Below are experts of layer 3 (counted from 0) of a mixture-of-experts language model. Rows are named router (the router's row for the expert), down (a neuron's output weights, with its number) and show model dimensions 0-191. Each number is 200 + 40 x the weight over its row's rms, rounded and kept within 0 to 999.
After each expert's rows: a language model's description of what the expert responds to. This comes from a sample of Wikipedia text that the model never trained on.

# expert 17
router,251,240,176,224,200,147,208,230,207,187,199,275,242,203,263,218,92,227,218,144,211,211,160,171,194,240,222,204,197,170,168,195,135,233,254,255,216,153,186,203,184,202,234,159,203,221,196,230,167,289,182,169,216,192,213,132,228,177,274,173,238,198,145,217,245,173,193,156,270,196,135,188,171,197,221,221,186,215,259,258,153,225,197,141,233,124,154,228,157,264,184,194,209,278,202,211,223,151,196,190,222,253,241,175,158,243,245,256,216,241,143,132,172,208,198,189,247,250,200,266,254,144,206,241,139,261,263,183,281,212,210,172,174,258,218,274,146,250,168,193,230,225,181,180,210,205,287,206,235,249,213,150,275,205,189,238,186,227,217,244,202,263,196,130,164,232,276,168,171,181,128,204,271,203,171,173,246,246,239,249,228,182,160,190,133,172,243,124,199,236,198,250
down0,251,229,139,243,127,154,246,218,206,191,142,209,267,192,215,129,222,100,134,174,213,238,265,231,204,193,214,160,166,210,138,240,263,196,150,159,186,238,170,214,183,189,127,192,164,214,195,254,262,242,191,129,201,135,227,239,248,156,161,209,165,221,215,270,158,193,164,276,188,287,215,182,213,194,218,116,232,203,163,224,146,189,250,171,217,222,214,174,213,268,169,189,231,241,156,244,220,263,269,287,221,156,183,208,182,183,162,191,208,166,174,167,266,236,200,217,236,216,158,191,279,166,194,224,231,181,163,286,179,165,214,196,205,249,228,149,272,179,223,227,195,237,151,172,170,145,229,251,180,154,239,223,132,215,161,223,240,212,210,157,202,194,144,208,150,214,289,259,204,191,196,145,218,204,165,203,178,245,188,184,236,214,168,111,176,198,177,255,182,252,273,139
It responds to: Standalone two-digit numbers like 10 to 26 in tables, dates, scores, times and coordinates, such as 19 Jul, 21 March, 1:56.01.

# expert 35
router,224,213,139,219,254,177,190,192,184,179,97,211,205,211,243,168,167,187,213,192,294,197,167,198,236,283,207,198,217,216,242,91,166,224,221,279,198,197,160,205,177,183,197,198,218,188,217,268,170,256,213,148,247,277,278,118,304,182,211,231,174,208,160,212,250,241,203,200,238,265,197,180,136,263,173,220,228,142,220,258,172,167,190,164,258,158,155,232,206,178,178,256,246,227,224,120,196,165,235,169,228,289,250,264,187,198,246,256,174,172,148,171,160,205,192,216,196,216,179,256,208,182,197,180,138,207,273,206,255,271,243,184,129,174,161,225,174,176,132,167,160,213,209,220,265,194,237,194,248,179,199,203,182,194,244,223,212,223,185,232,227,149,191,163,176,185,190,158,179,212,183,287,273,201,162,192,278,248,256,180,151,197,161,202,148,142,250,158,237,238,242,213
down0,106,205,138,193,125,239,179,188,211,240,155,197,197,208,145,190,213,220,270,206,177,159,218,250,200,251,181,261,232,143,180,259,168,172,168,172,234,214,328,150,281,226,201,180,196,161,211,217,200,189,179,212,229,212,149,208,262,213,167,196,242,257,144,222,178,188,148,183,218,187,239,174,282,194,242,201,224,213,126,220,187,208,209,197,106,261,259,202,222,206,158,165,184,79,197,217,181,93,196,190,212,274,195,217,157,167,173,201,190,242,194,166,122,206,188,191,206,243,221,188,178,210,213,229,233,200,145,233,132,191,218,178,198,228,141,190,181,181,188,213,238,135,255,177,141,289,220,247,249,183,182,171,249,187,229,211,176,171,292,251,278,131,184,138,158,161,179,303,197,198,164,224,181,202,240,168,244,175,218,233,148,202,189,138,152,208,199,243,231,179,229,222
It responds to: First pieces of split names and rare words, often capitalized, such as Al, El, Suc(heta), Lamb(orghini), Vä(stmanland), hyper(thyroidism).

# expert 59
router,239,250,183,226,181,256,181,175,213,178,205,194,223,104,235,168,208,225,137,220,208,176,239,201,214,275,241,293,190,195,264,152,170,227,256,232,241,166,220,203,179,144,232,142,182,136,180,199,216,271,79,151,182,196,224,138,258,122,254,153,171,182,211,212,218,301,167,193,190,202,168,139,176,269,192,185,137,254,187,196,177,220,173,182,214,192,189,256,230,187,174,236,234,171,201,207,199,173,140,217,211,238,200,226,164,274,272,195,165,257,166,179,162,218,150,211,216,219,153,230,193,173,218,276,179,96,199,238,211,210,211,163,169,190,191,214,232,227,148,180,249,224,194,235,240,232,248,169,280,241,184,157,284,195,153,229,188,285,214,222,205,207,206,196,206,237,285,183,197,166,159,300,224,200,128,200,266,198,240,238,162,208,169,178,106,179,219,220,184,235,166,217
down0,244,206,254,187,223,196,253,196,167,173,193,203,184,197,218,224,222,252,214,139,198,140,171,160,246,149,160,167,226,229,198,244,241,222,236,197,214,141,134,195,189,198,255,242,295,229,254,194,126,186,137,239,192,176,124,137,289,174,170,138,184,198,217,218,249,229,200,176,211,180,203,192,196,229,222,185,211,303,283,196,265,203,196,141,242,207,133,177,201,220,210,271,195,201,232,155,174,237,128,192,220,316,197,180,204,313,193,257,196,146,180,132,195,228,211,169,186,166,225,234,294,216,254,232,228,217,197,234,268,219,189,194,255,221,256,157,220,183,179,203,217,188,188,222,173,199,233,334,236,200,193,265,184,248,123,213,268,168,211,221,242,233,223,195,209,186,259,211,204,208,275,216,189,233,210,264,199,225,174,220,245,117,232,169,158,231,214,186,146,177,191,183
It responds to: Nouns for creative works and media such as film, album, television, series, song, music, and section headings like Production or Plot.

# expert 42
router,190,199,156,304,216,163,276,205,177,195,194,215,244,187,264,187,186,166,244,179,227,155,198,216,257,219,273,196,263,155,190,185,223,354,250,234,226,146,220,204,195,138,224,146,171,153,198,250,159,281,223,186,176,249,201,174,198,207,197,233,218,223,134,280,228,199,156,200,278,200,177,224,195,208,168,163,188,222,201,202,179,283,174,132,187,137,211,195,181,246,122,195,246,190,161,223,243,118,246,206,201,222,247,212,180,211,218,218,147,264,160,164,167,239,130,250,205,280,185,202,210,161,193,229,186,208,200,228,235,205,199,216,135,154,197,242,207,136,103,173,249,221,258,240,214,194,232,173,207,205,242,169,210,186,182,230,167,284,241,198,218,207,191,244,145,222,236,180,208,210,196,274,217,218,189,168,212,229,205,200,233,145,135,200,158,159,275,164,267,293,260,204
down0,158,217,226,207,166,204,306,218,176,182,244,194,161,234,161,187,177,148,199,212,208,224,253,130,200,230,148,171,153,219,227,217,177,211,112,172,176,217,241,178,204,209,70,191,212,166,173,165,176,175,191,274,185,295,229,155,182,171,232,190,203,139,198,221,212,159,244,120,191,230,201,210,245,232,160,257,196,304,118,257,132,180,223,213,208,201,243,233,144,172,204,200,201,148,171,188,152,181,238,236,129,216,177,192,185,185,99,204,238,198,236,206,88,196,126,148,163,238,190,223,274,259,246,209,178,171,109,191,226,202,196,246,227,212,214,197,203,250,198,249,198,265,209,189,282,250,146,252,187,260,228,178,173,226,176,249,239,162,172,184,230,236,122,182,184,199,233,217,152,181,169,228,237,216,228,263,215,225,159,211,210,161,228,282,220,244,182,217,256,212,189,192
It responds to: Closing pieces of names and words like y, al, ian, ary, ley, ate, as in K-ary, Bund-y, Plan-etary.

# expert 63
router,236,188,148,249,230,186,213,199,230,168,149,220,230,187,208,156,159,197,212,159,255,195,184,184,245,276,256,243,220,224,225,141,185,263,274,246,135,155,245,183,192,215,228,212,140,167,191,215,173,244,175,162,181,239,241,165,286,217,250,182,233,200,166,256,273,214,219,220,242,216,137,187,169,218,212,135,181,214,141,246,173,226,197,108,218,166,147,234,183,237,178,200,207,215,217,207,198,113,201,161,228,216,256,178,169,253,215,260,113,236,160,130,141,206,168,205,241,246,154,251,217,168,258,257,161,153,238,237,250,233,249,139,149,173,226,213,184,234,151,196,181,271,188,203,233,195,302,149,238,221,214,165,205,197,215,246,135,193,171,188,225,222,183,247,145,184,237,141,176,180,126,241,233,212,156,182,263,229,247,257,207,155,161,174,142,145,227,135,222,267,235,268
down0,207,115,283,115,215,217,134,190,235,179,166,210,241,202,349,245,267,210,148,196,180,120,203,225,204,248,203,190,270,192,179,194,205,165,220,202,254,209,247,187,203,182,177,155,126,248,209,198,229,203,148,143,184,121,163,251,229,168,206,219,201,117,213,219,255,190,169,253,174,230,198,74,203,212,226,227,190,202,208,101,160,250,269,199,188,241,159,214,187,211,219,236,186,246,185,244,192,213,268,222,224,170,245,146,202,209,155,235,249,221,261,169,119,210,214,171,227,194,242,194,168,162,219,182,204,177,251,186,227,295,153,193,117,219,192,242,235,225,189,162,219,215,210,182,204,188,197,192,158,177,209,204,265,129,153,169,134,166,241,225,211,145,169,174,169,118,182,179,186,237,220,216,227,222,209,177,215,167,162,219,154,275,264,192,203,260,161,244,216,232,233,222
It responds to: Country and region names and their word pieces, such as Wales, Sweden, Zealand, Ind-iam-an, plus coordinate marks like ″S and sentence-level commas.

# expert 22
router,187,186,140,274,239,156,212,228,166,177,152,201,186,159,300,195,185,223,180,173,256,154,175,164,254,247,236,254,196,201,255,181,196,217,245,276,180,160,237,142,148,185,250,230,175,142,165,242,171,227,185,177,137,182,223,143,288,162,220,207,212,176,169,228,253,202,193,169,212,235,160,162,170,219,173,213,194,157,212,243,134,239,215,143,231,153,179,255,219,159,157,191,238,199,201,153,229,129,178,205,192,261,253,185,176,227,241,215,145,171,158,148,134,252,159,240,224,235,127,268,216,207,220,267,194,187,255,215,197,260,230,174,164,196,195,232,181,204,172,185,218,265,162,236,251,213,265,202,245,250,218,135,232,242,167,241,124,242,137,228,217,224,212,221,157,201,200,174,138,187,132,216,224,221,126,137,278,251,232,189,157,171,153,165,146,169,216,125,278,248,215,263
down0,186,236,283,221,131,143,210,101,200,211,175,238,237,197,243,257,138,171,205,170,222,194,214,183,168,260,189,280,203,241,259,259,234,182,171,152,223,221,196,246,183,227,161,225,213,171,196,215,153,201,202,227,162,214,228,205,169,255,170,191,131,214,170,255,242,208,235,216,193,260,153,187,115,226,200,231,212,207,213,198,142,172,262,183,173,156,219,210,204,192,238,184,214,164,206,257,205,241,252,220,282,165,233,209,143,113,172,191,210,180,155,193,267,210,202,186,172,251,141,229,118,224,207,209,154,178,192,196,249,164,176,291,307,215,211,246,180,209,213,201,255,240,186,208,164,201,189,219,172,259,199,246,199,119,220,209,184,169,162,291,131,213,267,209,212,210,254,231,148,208,249,239,175,208,215,129,243,233,174,126,176,179,172,102,254,252,186,224,202,139,99,239
It responds to: The space token after a pipe or semicolon in tables, just before a number such as points, votes, years or ranks.

# expert 19
router,250,257,145,234,249,143,187,172,207,190,180,209,195,135,229,137,141,208,148,166,227,159,187,173,189,248,280,206,170,136,229,116,184,210,231,256,202,167,278,196,177,186,279,205,169,149,210,210,198,280,156,131,183,184,236,139,232,150,234,211,226,207,182,296,232,192,231,171,212,248,160,121,181,222,200,204,195,186,269,239,183,198,185,151,183,151,229,231,171,218,164,272,239,247,239,221,193,174,213,116,180,215,242,214,140,192,273,237,198,154,118,153,163,199,184,218,222,223,179,230,166,175,226,268,211,191,242,161,275,185,232,131,151,150,212,215,155,183,174,172,253,245,188,227,178,204,250,144,234,277,200,171,222,209,162,277,161,243,194,212,238,235,239,197,180,179,240,175,163,149,171,211,217,225,165,126,269,216,226,270,214,138,138,180,171,186,239,145,249,222,230,268
down0,217,133,141,230,205,256,141,221,136,140,161,241,296,225,223,173,172,202,191,182,235,204,182,153,152,199,220,221,222,168,183,194,196,228,171,243,176,226,213,221,224,249,163,236,142,230,229,199,131,236,157,208,170,166,173,256,232,155,192,220,181,105,201,200,167,146,209,170,149,234,196,221,167,279,314,167,203,143,262,156,169,270,161,226,185,278,201,185,216,204,156,163,169,141,201,194,243,119,241,177,162,228,207,189,246,167,190,153,141,217,156,195,223,176,250,206,189,188,288,201,105,251,231,185,192,122,266,135,182,137,226,187,189,140,202,139,172,141,197,180,211,152,217,222,280,174,324,162,203,220,168,181,224,157,165,218,211,194,201,250,204,269,225,227,220,196,185,220,205,170,191,207,224,189,243,203,159,201,163,210,229,259,131,193,237,190,218,143,221,241,114,220
It responds to: Month names beginning dates in bios, rosters and tables (May 13, Born: May 27), plus W/L result letters in game logs.

# expert 3
router,159,214,164,229,245,166,228,241,227,118,124,231,221,190,190,171,188,198,248,190,208,187,193,200,215,249,245,310,234,207,246,130,194,240,258,247,233,143,195,149,151,165,209,185,174,220,176,197,178,182,125,135,245,237,213,170,255,189,246,220,198,219,153,199,245,177,209,219,262,256,140,172,185,285,216,158,185,193,218,258,221,227,209,178,219,129,193,255,202,233,130,275,194,198,222,138,247,108,182,179,160,221,197,168,139,250,234,182,146,235,194,183,155,218,149,229,261,214,136,223,236,184,212,242,212,218,251,162,191,273,248,167,137,238,273,233,202,171,212,160,179,211,175,199,256,185,207,190,224,245,270,159,273,210,158,201,170,169,226,177,268,271,175,180,194,185,202,168,181,189,117,288,286,204,167,229,217,194,256,202,136,194,206,181,149,152,239,185,204,293,181,231
down0,243,191,193,250,233,168,209,186,237,157,211,192,166,153,90,137,203,234,157,230,263,251,140,168,163,226,199,169,208,182,208,229,212,272,177,208,199,223,215,184,282,220,247,154,186,257,210,251,227,164,228,220,247,170,218,142,180,153,254,191,203,199,258,247,257,186,190,216,135,166,205,233,247,228,191,193,177,254,258,178,228,182,232,213,216,163,188,207,190,237,216,181,251,227,144,219,202,172,232,160,303,253,238,193,180,310,199,244,221,108,208,238,206,233,233,227,215,162,221,245,199,216,224,276,239,163,113,245,254,171,265,148,242,246,255,205,278,279,212,169,181,241,165,172,206,155,212,144,226,149,174,148,168,235,257,106,223,206,274,206,201,167,242,100,191,184,150,219,182,249,212,161,272,130,202,237,217,181,204,251,198,155,223,195,204,210,163,216,220,170,186,179
It responds to: Common nouns for physical things, places and materials after the or a, such as building, water, road, wood, town, fire.

# expert 51
router,221,162,206,254,253,208,261,220,276,194,133,212,194,224,290,179,160,190,179,140,243,109,209,164,216,278,226,217,232,214,232,181,148,307,188,266,256,178,216,154,201,199,210,190,148,175,239,223,211,258,201,209,144,230,289,141,217,229,203,213,172,166,203,240,248,211,218,219,265,210,172,136,196,255,186,225,219,186,201,230,157,250,142,160,195,192,155,196,187,168,206,171,256,222,204,194,203,145,229,212,209,231,212,213,153,234,198,196,181,192,147,161,178,175,157,186,227,207,152,183,188,162,224,216,189,196,242,228,216,220,198,173,201,213,200,225,130,216,170,163,152,215,255,209,285,236,267,146,210,236,301,221,214,202,228,204,150,182,165,192,279,259,200,183,185,144,300,128,129,216,178,241,223,206,155,222,238,297,224,249,199,188,186,177,102,116,254,118,223,222,231,263
down0,197,176,182,260,94,165,217,151,199,163,217,230,172,258,225,184,208,250,237,174,153,205,184,254,145,236,191,174,237,192,254,205,124,252,188,178,229,198,234,148,226,185,172,228,228,226,145,211,243,132,197,193,211,174,227,174,146,151,219,193,210,211,217,210,219,223,183,229,203,257,243,195,190,216,266,236,235,201,228,199,183,131,192,171,270,190,180,272,246,165,178,180,141,230,209,168,202,300,235,203,222,233,210,282,243,194,210,173,216,189,212,254,256,162,160,266,182,111,215,241,291,115,161,175,153,181,234,244,164,273,266,285,254,225,150,172,210,171,180,242,216,171,252,147,205,230,207,170,254,184,192,220,78,166,244,144,202,216,187,200,269,156,161,212,243,236,201,234,167,243,219,240,180,267,276,233,195,264,195,208,227,173,195,265,143,199,262,216,226,236,255,195
It responds to: Vowel and syllable pieces ending or inside foreign names and words, often Romance or Slavic, such as Montecar-lo, rou-ge, Financ-iero.

# expert 45
router,189,225,143,230,196,135,244,179,189,176,137,252,255,151,242,207,215,167,174,196,229,213,214,165,203,265,245,221,243,212,185,186,117,252,193,250,182,167,201,224,196,220,252,196,218,189,177,283,188,262,169,170,210,219,255,170,274,200,240,212,229,224,208,238,234,219,172,156,187,177,81,174,119,275,205,149,216,218,237,200,223,295,204,172,119,199,132,259,177,207,166,189,249,257,189,168,194,149,208,198,235,270,229,151,170,239,250,256,161,213,162,160,165,231,161,241,230,185,121,283,185,156,232,254,238,67,202,205,208,270,209,175,189,188,155,196,168,193,167,148,145,243,190,198,256,178,221,170,216,219,186,155,296,191,220,208,159,225,210,249,192,229,230,175,172,216,285,208,173,134,145,248,175,181,157,175,232,195,252,222,170,167,211,201,162,197,228,226,177,199,253,270
down0,221,190,178,175,200,226,152,263,215,237,205,232,149,211,212,111,236,219,189,230,200,237,179,181,309,167,231,165,241,205,181,246,196,229,241,234,149,265,222,201,235,209,182,165,162,256,298,219,231,158,120,177,167,213,163,115,194,229,190,223,206,170,172,214,114,179,202,217,261,229,141,191,139,210,250,252,166,146,202,241,162,190,286,239,275,177,217,180,229,161,180,195,198,138,240,182,167,196,233,161,135,203,182,146,236,242,177,249,159,281,179,229,163,142,169,168,267,178,286,187,153,249,239,154,192,180,231,178,178,199,252,191,170,199,147,219,270,200,174,209,204,183,208,250,201,217,225,187,177,200,248,220,185,232,171,103,205,191,247,225,261,137,212,241,117,199,156,188,238,169,267,194,214,175,181,212,249,170,174,146,304,198,259,208,280,266,207,179,190,226,202,163
It responds to: Capital letters or capital clusters with no leading space, inside acronyms, codes or word starts after brackets, such as PIN, (D)artmouth, KTY.

# expert 40
router,175,184,168,235,234,139,170,226,226,206,218,212,218,106,248,143,197,250,187,179,246,164,190,228,252,216,224,279,195,154,228,263,185,209,263,220,173,179,262,198,210,169,195,196,173,165,238,247,210,187,221,218,183,212,214,141,200,203,274,187,205,204,198,345,269,185,171,131,283,171,186,221,184,220,180,193,188,220,233,234,112,251,204,142,190,186,192,182,214,263,170,197,178,245,173,202,245,204,200,237,205,226,255,179,189,240,191,272,175,182,231,161,124,312,235,217,278,273,191,259,194,162,212,233,235,282,202,227,188,262,200,143,146,159,203,205,174,173,173,227,215,182,281,176,188,228,225,227,207,192,223,183,226,228,214,208,139,251,240,209,197,215,225,232,166,220,264,133,136,140,177,243,184,156,149,143,220,251,219,231,233,150,147,171,168,173,251,154,273,271,149,252
down0,151,216,166,165,267,174,224,197,180,173,225,142,188,180,167,212,203,188,207,148,146,169,282,252,238,176,218,172,175,185,280,153,220,173,169,168,210,268,153,156,220,268,128,255,198,224,161,188,190,157,242,238,213,217,181,191,166,233,130,256,244,159,227,259,220,112,213,226,198,260,205,198,307,245,176,206,204,169,235,162,227,231,229,123,182,201,199,252,255,142,214,219,191,214,184,233,270,275,163,184,209,232,218,187,161,177,178,219,205,219,234,147,191,213,203,223,236,209,218,228,248,132,241,137,221,254,145,226,190,204,260,215,303,228,130,212,193,275,157,221,183,261,244,173,216,271,211,155,160,175,192,216,165,192,261,187,172,265,141,221,227,292,206,245,231,203,191,206,204,224,210,207,220,133,170,247,166,279,164,246,166,306,235,175,184,168,218,239,173,188,238,135
It responds to: The prepositions with, under and against, plus verb suffixes ing, ed, ated, aged and possessive 's completing words.

# expert 27
router,228,205,133,242,253,203,248,195,242,179,144,245,161,156,304,159,114,194,189,168,196,170,126,197,220,228,286,249,209,195,224,171,115,212,191,238,230,166,234,186,183,170,273,220,153,160,217,258,116,246,146,196,263,225,225,156,252,173,258,178,237,276,245,202,246,178,238,134,171,261,183,143,130,265,219,178,223,160,199,205,162,202,134,167,204,157,181,256,178,190,222,220,212,219,171,134,180,145,237,231,169,233,281,178,136,272,252,240,196,142,190,145,174,213,208,221,264,191,147,243,187,162,192,212,173,211,209,223,219,268,231,190,218,218,177,184,230,179,188,147,174,230,189,227,207,189,214,232,265,218,169,175,223,207,211,294,195,189,150,252,235,236,238,189,187,157,237,230,197,196,162,208,245,191,149,192,265,247,222,224,130,170,167,115,128,154,230,168,196,211,213,251
down0,174,230,262,213,302,229,180,206,213,160,226,132,231,188,226,190,173,184,201,191,207,237,275,224,207,261,227,211,158,202,192,202,247,225,170,209,215,169,190,181,218,229,223,195,162,244,241,133,227,144,209,145,243,204,226,182,229,202,205,123,207,144,121,216,218,272,144,117,300,182,278,236,228,149,273,195,114,150,176,150,159,243,167,197,185,179,201,198,238,185,242,224,191,173,150,182,227,276,243,157,210,203,208,180,270,171,237,186,206,267,179,156,215,295,179,221,187,176,216,182,202,141,250,222,227,235,224,110,207,213,170,168,158,194,229,287,250,252,173,194,224,208,189,171,140,207,200,183,205,200,147,273,272,255,143,245,170,251,246,173,251,158,188,273,198,199,261,142,180,211,194,206,198,210,190,211,262,254,187,197,191,214,135,157,236,174,228,257,227,297,225,236
It responds to: Single letters following a space, as initials, as abbreviations, or as the first piece of a split word, such as R, H, W, g(irdle).

# expert 23
router,235,190,172,307,252,198,221,198,226,179,172,279,217,191,209,123,178,189,199,133,234,129,223,228,305,254,190,206,246,206,255,188,198,203,241,185,213,163,202,191,144,147,256,224,176,147,164,245,118,235,124,135,186,205,182,175,230,168,195,225,230,246,164,235,243,289,175,183,237,262,116,168,186,299,215,149,214,237,228,238,112,237,185,168,185,168,145,205,240,195,170,189,211,217,178,192,250,170,231,163,211,233,224,152,154,250,195,245,203,240,193,162,142,238,163,196,210,286,157,240,158,177,231,204,214,152,196,177,211,234,241,155,153,193,209,265,176,200,137,145,165,199,202,178,192,206,198,207,227,265,232,182,265,259,183,235,205,250,225,256,213,208,187,228,209,211,281,220,212,199,148,226,200,166,147,162,242,264,250,242,221,165,93,170,198,179,258,149,228,225,239,245
down0,258,241,173,236,101,153,138,150,209,224,150,161,226,217,182,89,106,148,212,123,127,210,194,270,94,252,155,208,232,173,218,175,207,168,191,192,212,164,164,176,230,134,191,91,225,194,171,174,188,250,223,199,197,190,203,199,261,202,203,156,215,178,174,187,182,187,189,269,162,207,199,225,172,225,249,226,243,209,245,194,264,209,185,211,254,144,215,186,237,223,131,176,223,277,187,215,202,125,174,248,177,201,197,149,275,153,213,191,234,281,158,154,246,161,211,235,232,228,303,255,218,192,275,167,223,289,164,200,223,223,145,192,231,173,215,238,194,147,236,162,181,221,179,159,160,178,197,205,221,210,189,249,234,199,202,247,164,249,201,185,192,240,179,222,206,181,115,222,227,169,149,98,251,216,216,242,248,252,180,219,199,164,174,180,173,220,198,228,178,185,220,146
It responds to: Single digit tokens, often the last digit of a year after 199 or 201, or scores and table values like 4-2, 1–0.

# expert 60
router,219,189,185,332,209,186,249,191,233,158,190,207,217,158,247,201,195,209,152,200,259,161,166,204,264,219,201,296,195,188,219,188,168,201,202,243,182,196,219,183,146,202,264,167,145,147,174,209,135,233,206,196,205,203,220,86,236,177,227,176,221,210,165,218,257,254,217,176,221,216,132,150,163,211,214,223,202,192,238,219,146,213,215,136,222,184,185,297,197,186,149,190,217,187,236,153,236,194,179,155,219,224,229,198,172,225,228,212,167,201,197,151,145,257,161,226,265,269,141,209,203,120,205,281,222,201,238,161,188,212,243,195,165,183,168,272,182,205,196,210,186,264,228,174,259,193,228,203,255,244,233,140,224,222,224,241,137,219,218,238,235,237,216,189,177,160,195,199,154,184,89,205,215,192,93,158,359,223,213,189,180,184,130,156,190,180,212,123,267,228,243,233
down0,129,257,203,230,135,217,255,252,139,229,247,253,239,227,177,215,219,182,193,185,225,155,187,164,188,164,178,202,185,176,157,175,165,202,236,139,146,237,181,233,179,244,201,223,233,215,159,213,200,301,245,175,209,159,128,197,198,180,198,272,274,204,181,264,170,259,231,170,93,187,263,214,157,186,226,193,225,160,150,168,177,185,192,271,233,161,229,156,206,204,228,154,177,273,226,219,178,263,80,207,189,227,249,184,179,199,272,166,203,203,149,294,198,143,233,218,208,218,238,163,173,203,159,171,205,196,222,139,216,236,191,173,211,183,232,197,318,207,172,222,147,160,143,207,193,188,176,268,178,206,182,222,182,241,174,197,256,145,180,243,181,188,205,203,309,241,165,265,230,189,121,159,199,171,155,236,234,204,208,93,161,160,214,138,200,171,199,176,210,234,231,256
It responds to: Standalone spaces before numbers, after colons, pipes or month names: Total: 310.50 km, July 7, empty table cells.

# expert 12
router,178,157,122,225,185,204,246,210,159,145,163,216,230,163,229,177,168,237,217,125,248,174,218,177,236,243,196,249,222,205,229,187,197,251,248,211,230,141,211,169,185,197,220,234,235,147,164,249,155,261,156,221,121,221,225,143,253,219,219,228,238,231,183,224,252,228,174,188,203,272,150,183,217,252,197,193,203,211,226,152,189,268,205,142,156,127,191,239,152,164,200,244,181,210,188,180,244,182,133,127,190,221,266,198,192,216,167,217,173,264,167,172,134,183,226,161,267,217,159,237,236,161,224,225,164,152,222,180,195,195,218,203,174,164,164,201,149,205,134,186,185,261,242,244,245,200,237,172,202,277,232,157,244,198,205,215,136,172,191,194,270,282,233,236,158,211,237,151,172,110,122,274,194,185,168,137,273,257,269,247,229,175,190,150,124,113,205,149,264,234,209,265
down0,165,144,275,220,182,232,164,239,155,171,233,248,180,218,223,235,165,220,213,152,144,225,197,197,89,196,210,259,188,131,183,168,105,173,122,197,226,175,166,202,175,131,229,209,229,235,228,208,216,134,142,166,131,230,141,150,206,132,178,243,214,212,248,211,154,230,184,183,258,205,216,147,187,202,245,187,249,138,165,228,230,204,236,231,201,152,159,215,207,150,187,49,193,144,234,178,195,176,200,208,136,197,207,200,146,232,255,215,257,182,241,184,189,174,139,167,243,183,159,234,218,163,143,205,165,161,176,192,267,222,170,246,161,200,178,237,172,185,200,195,228,209,194,245,152,173,161,170,183,215,248,202,240,220,187,206,243,292,239,215,241,167,174,200,243,221,158,208,220,232,160,159,243,99,208,177,238,94,249,226,247,209,211,251,216,187,102,210,251,250,189,247
It responds to: Final syllables of names and foreign or scientific words, such as uma, oma, ina, ka, plus minus signs and minute-mark commas in match reports.

# expert 38
router,220,230,134,277,231,211,216,252,208,126,132,161,279,184,266,193,179,182,117,137,193,175,231,216,220,284,262,258,227,197,268,157,176,202,261,237,140,150,221,174,204,228,212,177,141,183,195,203,184,225,86,149,183,233,241,168,250,239,298,181,207,235,228,237,189,184,139,224,253,180,171,125,132,206,185,212,177,247,231,186,184,150,243,193,225,176,156,223,212,189,116,174,248,235,198,214,203,209,152,209,183,227,220,202,166,253,234,202,182,220,145,165,182,219,215,210,231,181,147,268,220,168,250,204,229,207,198,147,298,224,185,200,149,201,170,241,173,222,162,186,231,272,225,245,252,219,213,162,240,216,210,164,243,220,169,265,157,233,191,288,197,227,223,198,118,222,246,192,157,195,168,239,273,147,176,201,235,188,197,187,178,105,170,156,173,181,242,175,202,274,177,249
down0,207,181,214,146,167,137,198,213,188,214,190,151,290,204,205,159,142,222,245,327,254,205,204,149,246,178,193,262,150,163,239,205,235,140,167,136,272,188,231,203,164,226,123,221,192,206,212,208,213,276,169,147,223,114,200,225,211,303,187,237,186,242,197,193,181,225,208,257,189,157,132,259,229,235,222,164,135,188,131,158,208,244,250,263,163,248,176,179,160,229,182,239,260,187,173,245,113,197,181,217,199,173,212,191,204,234,219,158,190,223,177,245,217,147,285,232,188,213,277,212,244,206,127,250,242,154,252,230,207,213,164,281,201,144,259,197,166,247,177,209,206,234,198,254,213,140,196,203,203,253,193,238,207,256,175,178,148,166,177,144,173,183,175,155,198,181,191,149,242,213,185,246,175,217,200,272,191,186,185,137,174,166,285,161,168,186,203,204,123,190,228,151
It responds to: Abstract or institutional nouns after the, a or his, often followed by of, such as work, system, agreement, addition, development.

# expert 16
router,215,235,154,225,225,226,217,232,263,189,183,221,164,217,217,101,172,240,155,205,224,187,203,212,223,218,195,255,209,244,208,196,170,203,222,237,220,194,223,236,223,208,180,236,124,207,245,225,161,205,172,179,204,190,202,133,234,86,179,187,212,190,149,261,236,257,267,152,215,201,197,170,194,177,187,117,182,173,258,214,156,211,245,119,207,222,203,279,174,189,120,172,215,279,191,220,202,163,224,165,237,264,208,163,184,195,236,219,214,188,161,152,166,203,167,228,321,254,196,196,184,211,195,259,161,156,299,275,166,229,244,145,174,203,140,262,118,235,123,158,203,205,184,180,223,250,243,177,197,251,229,165,202,232,182,177,123,245,156,199,162,190,178,265,165,230,206,217,222,128,187,179,299,193,197,206,265,306,250,164,168,195,157,133,182,175,239,183,202,251,207,237
down0,186,172,217,222,251,145,164,164,137,249,201,129,193,251,218,191,212,172,230,231,254,129,195,174,217,200,194,168,210,167,148,186,164,237,189,296,118,103,102,263,194,228,153,178,205,158,218,192,181,185,241,151,148,258,139,208,273,185,275,185,193,121,184,201,231,210,263,267,213,200,223,215,263,286,205,195,259,134,113,197,208,127,223,211,233,233,234,180,242,253,220,294,203,245,225,264,169,188,205,227,155,168,201,193,197,204,198,190,208,233,175,202,181,190,145,249,253,193,193,218,271,224,172,178,229,220,243,190,137,237,198,275,172,205,268,200,276,211,290,200,209,207,225,150,262,200,201,218,215,122,246,193,195,205,246,181,191,169,156,223,248,204,215,130,178,175,151,161,196,165,175,177,194,139,250,243,146,234,229,200,245,153,176,188,161,181,155,196,208,184,252,210
It responds to: Prepositions after verbs, nouns or titles, mostly for, by and from, also after, into, since, as in directed by, archived from.